config = dict(
    d_model=128,
    d_expert=48,
    moe_layers=[0, 2, 4, 6, 8, 10, 12],
    router_score='sigmoid',
    normalize_top_k=True,
    balance_loss=0.000382,
    router_noise=0.05,
    init_std_router=0.0269,
    lr_router=0.00321,
    norm_eps=1e-06,
    optimizer='muon_variant',
    beta1=0.93,
    batch_tokens=131072,
    seq_len=1024,
)
Below are experts of layer 2 (counted from 0) of a mixture-of-experts language model. Rows are named router (the router's row for the expert), down (a neuron's output weights, with its number) and show model dimensions 0-127. Each number is 50 + 10 x the weight over its row's rms, rounded and kept within 0 to 99.
After each expert's rows: "comes before" lists some tokens at least twice as common just after its tokens as in all text. This comes from a sample of Wikipedia text that the model never trained on. Tokens count by the router's weight.

# expert 94
router:42 51 59 37 46 54 34 49 33 52 51 49 44 51 40 52 49 46 42 34 51 48 31 54 58 54 51 41 58 38 65 70 56 35 52 56 55 59 47 41 62 53 42 41 64 51 65 30 31 45 61 36 68 41 49 41 52 46 44 42 44 54 29 35 48 59 46 56 53 48 58 41 45 66 46 58 65 55 52 51 44 46 41 64 55 86 47 50 55 52 46 50 52 59 53 42 47 35 45 56 60 26 55 38 49 35 47 57 31 60 48 50 59 55 71 61 67 58 65 45 44 42 50 56 47 63 59 51
down0:38 69 56 65 39 63 44 42 54 65 51 56 44 51 50 44 69 42 42 47 60 49 41 42 49 41 57 40 50 49 41 36 44 53 54 47 66 37 45 39 57 57 42 43 46 63 35 56 61 68 52 51 50 54 38 36 37 46 50 52 58 72 39 41 59 65 47 41 44 50 38 43 57 45 38 49 49 66 45 29 51 38 64 69 50 45 65 67 59 62 47 48 52 48 62 47 45 62 52 55 57 64 38 66 48 54 27 49 55 61 52 41 48 52 37 65 51 49 44 54 64 31 33 57 26 45 46 38
comes before: "of ", "- ", "in ", "and ", "to ", "{"

# expert 238
router:47 52 50 44 40 59 48 52 44 42 53 41 65 39 56 47 60 48 54 42 83 57 32 60 60 39 52 36 51 38 65 61 65 36 44 52 55 64 51 46 68 41 26 60 47 55 57 53 51 56 36 58 59 54 45 47 44 48 56 47 34 32 39 41 54 56 58 73 47 45 62 50 51 45 48 46 56 59 48 64 54 42 58 57 71 66 54 56 40 57 35 43 70 56 52 61 36 45 67 55 49 61 59 39 49 39 47 38 35 62 60 53 50 70 48 36 50 53 54 37 44 55 51 66 66 49 59 45
down1:42 40 39 49 50 40 54 42 49 48 50 58 50 53 52 47 30 36 49 56 34 46 19 35 35 60 40 52 55 51 56 55 52 45 66 66 52 55 60 53 51 52 48 38 59 57 49 44 69 25 48 47 67 41 44 60 66 46 40 52 53 42 56 21 44 40 50 55 53 54 66 47 35 60 50 54 63 45 35 16 61 36 47 40 63 48 42 53 49 50 47 50 65 56 63 37 54 48 50 58 54 48 41 57 39 49 49 54 48 43 51 49 48 70 41 39 54 36 57 57 39 50 51 45 75 55 58 45
comes before: "of ", "and ", "(", "in ", "was ", "is "

# expert 85
router:51 51 52 38 47 44 44 60 32 52 53 35 50 44 41 55 54 64 55 38 63 50 42 60 44 43 50 55 46 48 40 35 53 53 44 55 67 63 51 35 59 44 40 60 35 48 42 52 47 53 51 64 88 27 45 33 51 55 45 52 38 37 59 49 48 39 49 49 64 46 57 40 57 57 44 36 46 53 49 44 47 38 55 42 46 57 55 46 24 39 71 52 64 62 59 69 54 41 65 56 37 57 54 55 45 54 60 44 47 71 57 46 46 73 51 53 56 44 56 46 63 43 54 63 40 64 39 36
down0:31 68 50 61 47 39 62 35 46 55 40 48 60 64 48 60 55 58 49 48 53 49 51 44 51 70 33 31 56 48 40 73 48 39 52 49 50 49 30 52 33 45 47 54 56 49 56 63 58 59 38 53 43 60 57 49 50 42 56 66 61 36 44 55 69 59 60 52 62 59 49 41 34 52 59 47 60 50 58 42 38 56 40 45 43 64 37 36 50 56 40 44 47 61 55 54 39 50 42 64 48 54 50 42 46 33 58 38 46 55 49 43 63 59 44 40 45 63 54 48 61 34 48 46 63 23 76 69
comes before: "s ", "'", "t ", "s", "\" ", "crip"

# expert 234
router:50 54 53 38 29 61 57 56 38 61 49 49 58 42 31 48 54 40 63 56 54 43 35 48 48 48 60 45 54 28 54 42 55 49 66 57 55 53 52 48 51 37 44 51 49 42 61 50 46 48 51 41 70 28 37 51 43 49 40 41 32 57 34 41 46 50 61 75 64 57 63 56 55 56 56 57 54 51 52 56 42 49 48 65 48 59 66 55 36 33 47 43 60 60 57 49 56 53 39 74 49 62 65 42 47 31 52 48 46 87 58 52 55 61 69 42 57 63 60 51 56 51 41 46 59 54 43 53
down0:49 57 53 42 66 53 50 56 45 47 56 51 27 28 43 33 62 46 54 43 46 44 47 43 28 51 47 52 52 45 55 46 43 35 54 43 60 44 35 51 56 49 47 39 65 35 40 51 42 52 43 53 48 63 42 52 44 26 53 54 46 44 49 61 37 50 79 51 43 28 52 47 38 46 42 46 49 63 69 24 53 57 38 40 57 26 42 40 56 66 50 68 69 39 30 30 55 49 44 60 43 58 59 57 58 52 45 56 37 42 57 51 54 48 39 43 45 49 45 48 52 46 50 47 41 32 50 54
comes before: "\n\n", "\n", "0 ", " ", "0", "1 "

# expert 228
router:38 55 60 54 38 53 50 55 44 49 53 49 66 37 43 41 65 52 45 37 64 33 41 61 51 65 58 48 48 39 45 50 55 31 58 59 62 58 27 39 47 41 33 46 46 38 62 40 37 44 44 42 68 22 66 49 48 42 51 57 31 50 31 53 50 51 42 68 51 65 44 32 59 50 49 51 43 57 64 46 50 50 37 52 59 63 60 62 30 51 39 51 64 44 56 62 42 39 55 58 55 53 43 60 39 54 48 40 56 51 47 37 48 48 57 46 64 56 62 47 44 53 32 57 38 70 49 37
down0:59 58 49 45 40 57 46 50 42 49 64 46 45 51 52 43 61 44 47 51 50 55 61 31 50 39 54 49 56 43 38 45 47 51 51 42 66 38 45 42 70 49 76 49 56 44 53 44 54 63 59 46 43 51 56 74 57 34 65 70 45 64 45 46 82 49 53 49 51 31 46 40 41 42 38 65 44 34 43 54 48 46 47 49 56 38 22 44 66 45 45 58 55 38 49 35 43 55 36 53 45 54 74 48 43 53 48 49 38 52 60 52 52 47 51 76 46 42 58 43 54 68 63 51 57 64 50 39
comes before: ".", ",", "°", "′", "% ", "″"

# expert 9
router:36 57 56 56 34 48 45 57 42 48 46 50 68 41 45 41 72 57 50 49 58 51 41 56 47 56 53 53 43 35 43 46 57 37 59 60 75 64 45 45 42 50 38 39 34 29 60 37 42 50 40 36 63 28 54 50 46 52 59 50 41 50 29 47 54 59 47 75 41 56 64 43 44 50 56 47 57 63 55 49 51 29 31 49 63 63 49 52 36 41 50 49 68 48 61 62 53 45 50 64 51 51 40 55 49 50 48 38 64 58 48 41 41 53 60 39 58 61 76 40 44 49 29 60 48 57 45 45
down8:73 54 54 48 50 52 35 64 62 51 34 54 55 59 40 32 65 57 42 25 50 38 45 23 44 45 43 47 65 40 46 43 53 44 68 63 66 59 55 33 52 54 39 45 33 46 41 49 63 61 58 51 57 49 51 49 48 59 45 69 55 50 60 58 48 34 55 57 32 47 55 37 57 42 37 55 57 74 40 54 56 47 53 51 42 49 42 55 66 58 56 37 43 37 53 54 47 39 48 38 45 54 57 30 44 43 60 45 73 42 49 50 49 64 52 62 68 50 41 56 41 55 51 62 42 48 43 41
comes before: ".", ",", "°", "–", ", ", "′"

# expert 36
router:45 40 57 22 44 58 58 42 45 57 55 48 62 36 57 59 71 54 31 54 53 56 41 41 45 60 53 58 61 52 63 52 75 44 42 46 60 58 41 38 48 54 44 51 58 48 64 54 32 44 49 50 61 43 60 30 55 42 50 47 58 49 43 36 46 42 57 51 59 63 55 37 60 50 58 41 46 60 53 46 42 59 36 55 60 74 57 67 28 45 44 44 50 72 41 46 45 46 47 58 36 39 45 46 54 55 34 53 55 61 64 34 49 60 59 53 57 55 53 24 31 59 54 67 45 47 48 53
down2:40 42 54 32 56 46 56 52 55 44 49 49 55 64 52 45 39 35 55 66 53 48 44 43 66 45 57 40 59 52 57 68 57 35 49 50 33 54 45 55 28 40 43 51 46 48 63 66 51 56 54 61 25 38 59 55 31 43 55 61 57 60 59 51 23 52 34 55 39 46 58 28 48 52 66 58 71 50 47 40 49 53 75 57 37 26 60 44 53 35 57 52 56 58 50 64 66 49 62 48 56 46 52 60 52 48 63 42 47 49 51 47 58 49 55 63 65 60 49 51 63 49 58 55 35 52 59 61
comes before: "the ", "to ", "a ", "by ", "in ", "on "

# expert 162
router:42 55 48 44 45 54 50 66 23 53 35 55 67 28 39 43 74 45 39 48 66 63 56 50 50 43 49 50 38 39 52 45 71 46 42 48 67 57 49 48 52 54 40 55 48 33 58 43 42 70 41 39 73 31 50 51 47 59 68 51 49 40 39 38 65 51 51 60 58 47 46 51 45 45 44 39 56 49 40 63 36 54 43 57 71 51 49 50 44 45 44 53 59 54 60 39 41 54 62 61 44 51 44 31 41 51 39 40 53 62 50 43 46 38 72 29 62 50 49 31 54 51 43 53 48 57 51 45
down0:28 52 65 57 68 58 53 47 68 64 54 66 37 62 59 60 40 48 55 54 58 48 46 53 59 54 50 50 47 33 44 53 66 41 42 39 58 39 46 40 40 58 54 63 53 31 40 41 55 41 38 39 62 50 64 50 54 64 48 58 57 71 46 42 49 41 53 57 45 68 35 55 72 45 58 50 54 54 59 57 60 52 52 66 71 53 53 65 65 47 58 42 58 58 36 43 46 52 43 36 53 67 55 47 45 43 56 38 58 35 31 60 38 48 42 44 43 54 67 35 47 57 37 35 41 42 58 56
comes before: "–", ".", ", ", ",", ") ", ")"

# expert 128
router:39 33 49 40 49 54 48 49 16 48 39 38 57 38 51 61 61 59 59 56 72 41 38 46 58 41 66 66 55 38 47 54 47 44 60 51 64 53 40 47 44 47 43 46 53 38 51 28 45 69 50 51 62 47 48 43 58 61 59 35 46 49 41 32 50 48 53 67 50 39 59 50 40 46 51 36 51 48 40 49 56 42 40 60 68 64 51 56 40 52 31 57 63 51 55 54 39 43 59 63 31 58 51 45 56 45 41 54 42 57 61 52 42 68 63 38 56 45 44 35 49 53 21 56 44 57 40 57
down0:40 47 28 46 62 52 50 63 41 62 35 50 37 47 57 63 52 48 63 43 44 37 65 60 55 37 31 51 34 48 47 58 53 63 57 47 54 62 60 49 48 45 52 69 56 35 45 42 61 51 48 30 59 45 52 59 50 46 43 59 48 39 55 50 67 52 40 43 58 43 61 33 50 40 41 74 54 53 31 45 62 39 62 59 42 39 48 45 61 51 51 51 58 48 64 62 31 66 47 49 58 43 59 65 53 47 47 62 33 44 53 59 41 47 45 42 61 56 42 29 41 57 29 36 50 70 52 63
comes before: ", ", ". ", ".", ": ", "\n", "=="

# expert 147
router:36 56 49 36 45 42 45 56 22 38 65 36 47 25 38 56 61 36 55 48 67 39 52 65 46 50 48 39 45 43 40 51 60 48 48 55 63 62 38 47 51 36 39 57 53 41 52 57 39 37 42 56 63 43 49 40 64 45 31 62 62 38 33 33 65 54 42 44 54 52 51 48 62 58 57 54 55 64 53 49 42 38 48 48 66 53 45 60 42 32 40 57 60 66 65 68 64 38 50 46 47 57 40 51 50 52 64 47 56 66 62 64 49 54 62 47 59 52 59 43 46 58 39 57 56 67 40 52
down0:65 62 54 62 31 58 52 46 55 52 52 59 49 71 43 46 48 70 42 51 48 67 32 53 49 52 63 59 61 59 32 38 54 62 61 57 49 54 49 36 52 38 46 56 40 48 35 49 50 46 36 61 72 54 45 49 50 52 40 56 57 58 51 50 69 57 47 42 52 52 51 48 42 46 38 67 58 41 58 51 41 43 55 36 53 51 39 54 65 50 50 45 64 53 44 54 31 68 24 51 53 38 58 36 49 57 33 72 51 49 61 46 49 64 67 42 50 53 50 57 57 50 69 41 33 71 59 44
comes before: "s ", "000 ", "t ", "year ", "up ", "based "

# expert 156
router:45 37 64 23 53 48 58 44 45 56 53 40 62 38 50 43 63 60 52 41 57 51 40 54 63 65 51 62 59 44 63 42 53 46 36 39 54 54 42 45 61 56 45 44 57 44 77 41 34 46 46 50 56 42 50 28 43 50 66 48 52 59 41 45 45 46 53 56 56 51 45 33 48 67 49 50 51 59 50 42 43 62 51 57 66 73 62 55 50 45 53 59 52 68 52 58 60 52 62 58 54 52 48 34 63 46 41 54 30 77 62 51 53 62 79 61 55 49 56 31 35 53 56 58 51 53 41 47
down0:53 44 69 39 55 50 49 35 61 65 68 49 49 57 62 67 51 49 45 33 65 62 61 34 54 55 76 40 53 49 63 56 48 64 53 49 63 58 56 54 54 50 50 38 49 76 44 45 58 54 47 44 39 40 49 54 31 42 59 53 51 60 62 55 59 47 36 58 53 62 41 46 43 48 48 62 63 44 55 45 49 48 50 49 53 53 56 47 45 66 54 51 57 51 34 46 44 57 59 44 53 47 34 49 59 60 34 65 48 38 64 74 34 48 60 62 52 46 47 63 31 37 54 53 21 67 47 48
comes before: "the ", "by ", "a ", "to ", "as ", "in "

# expert 21
router:35 39 58 38 49 48 52 56 39 37 61 31 56 49 35 53 63 56 53 46 51 50 54 54 41 53 56 30 44 48 39 46 60 44 46 56 66 50 36 42 63 30 40 57 40 45 47 46 32 62 48 49 72 45 45 35 63 58 60 37 31 50 51 65 56 34 38 63 51 60 63 46 52 52 64 45 64 61 58 43 34 32 47 62 62 68 43 51 45 47 67 53 70 55 64 59 52 48 62 50 39 52 50 55 38 37 39 51 50 57 59 49 54 59 57 46 54 44 58 40 42 45 36 60 42 68 33 39
down0:47 56 47 49 63 62 53 44 40 45 62 62 58 50 57 54 43 37 35 60 44 53 34 51 59 54 59 56 50 52 57 49 63 31 55 40 50 39 41 47 48 52 47 61 56 36 52 59 54 49 55 63 41 58 56 65 58 48 57 65 51 72 45 32 32 64 76 49 52 64 43 41 52 39 57 54 53 45 39 59 64 44 48 48 61 53 68 59 65 63 50 55 32 51 49 50 29 70 41 57 49 48 57 54 29 49 57 54 31 50 59 31 43 49 57 42 42 54 41 28 50 77 56 51 57 54 46 65
comes before: "s ", ", ", "s", "'", ". ", ": "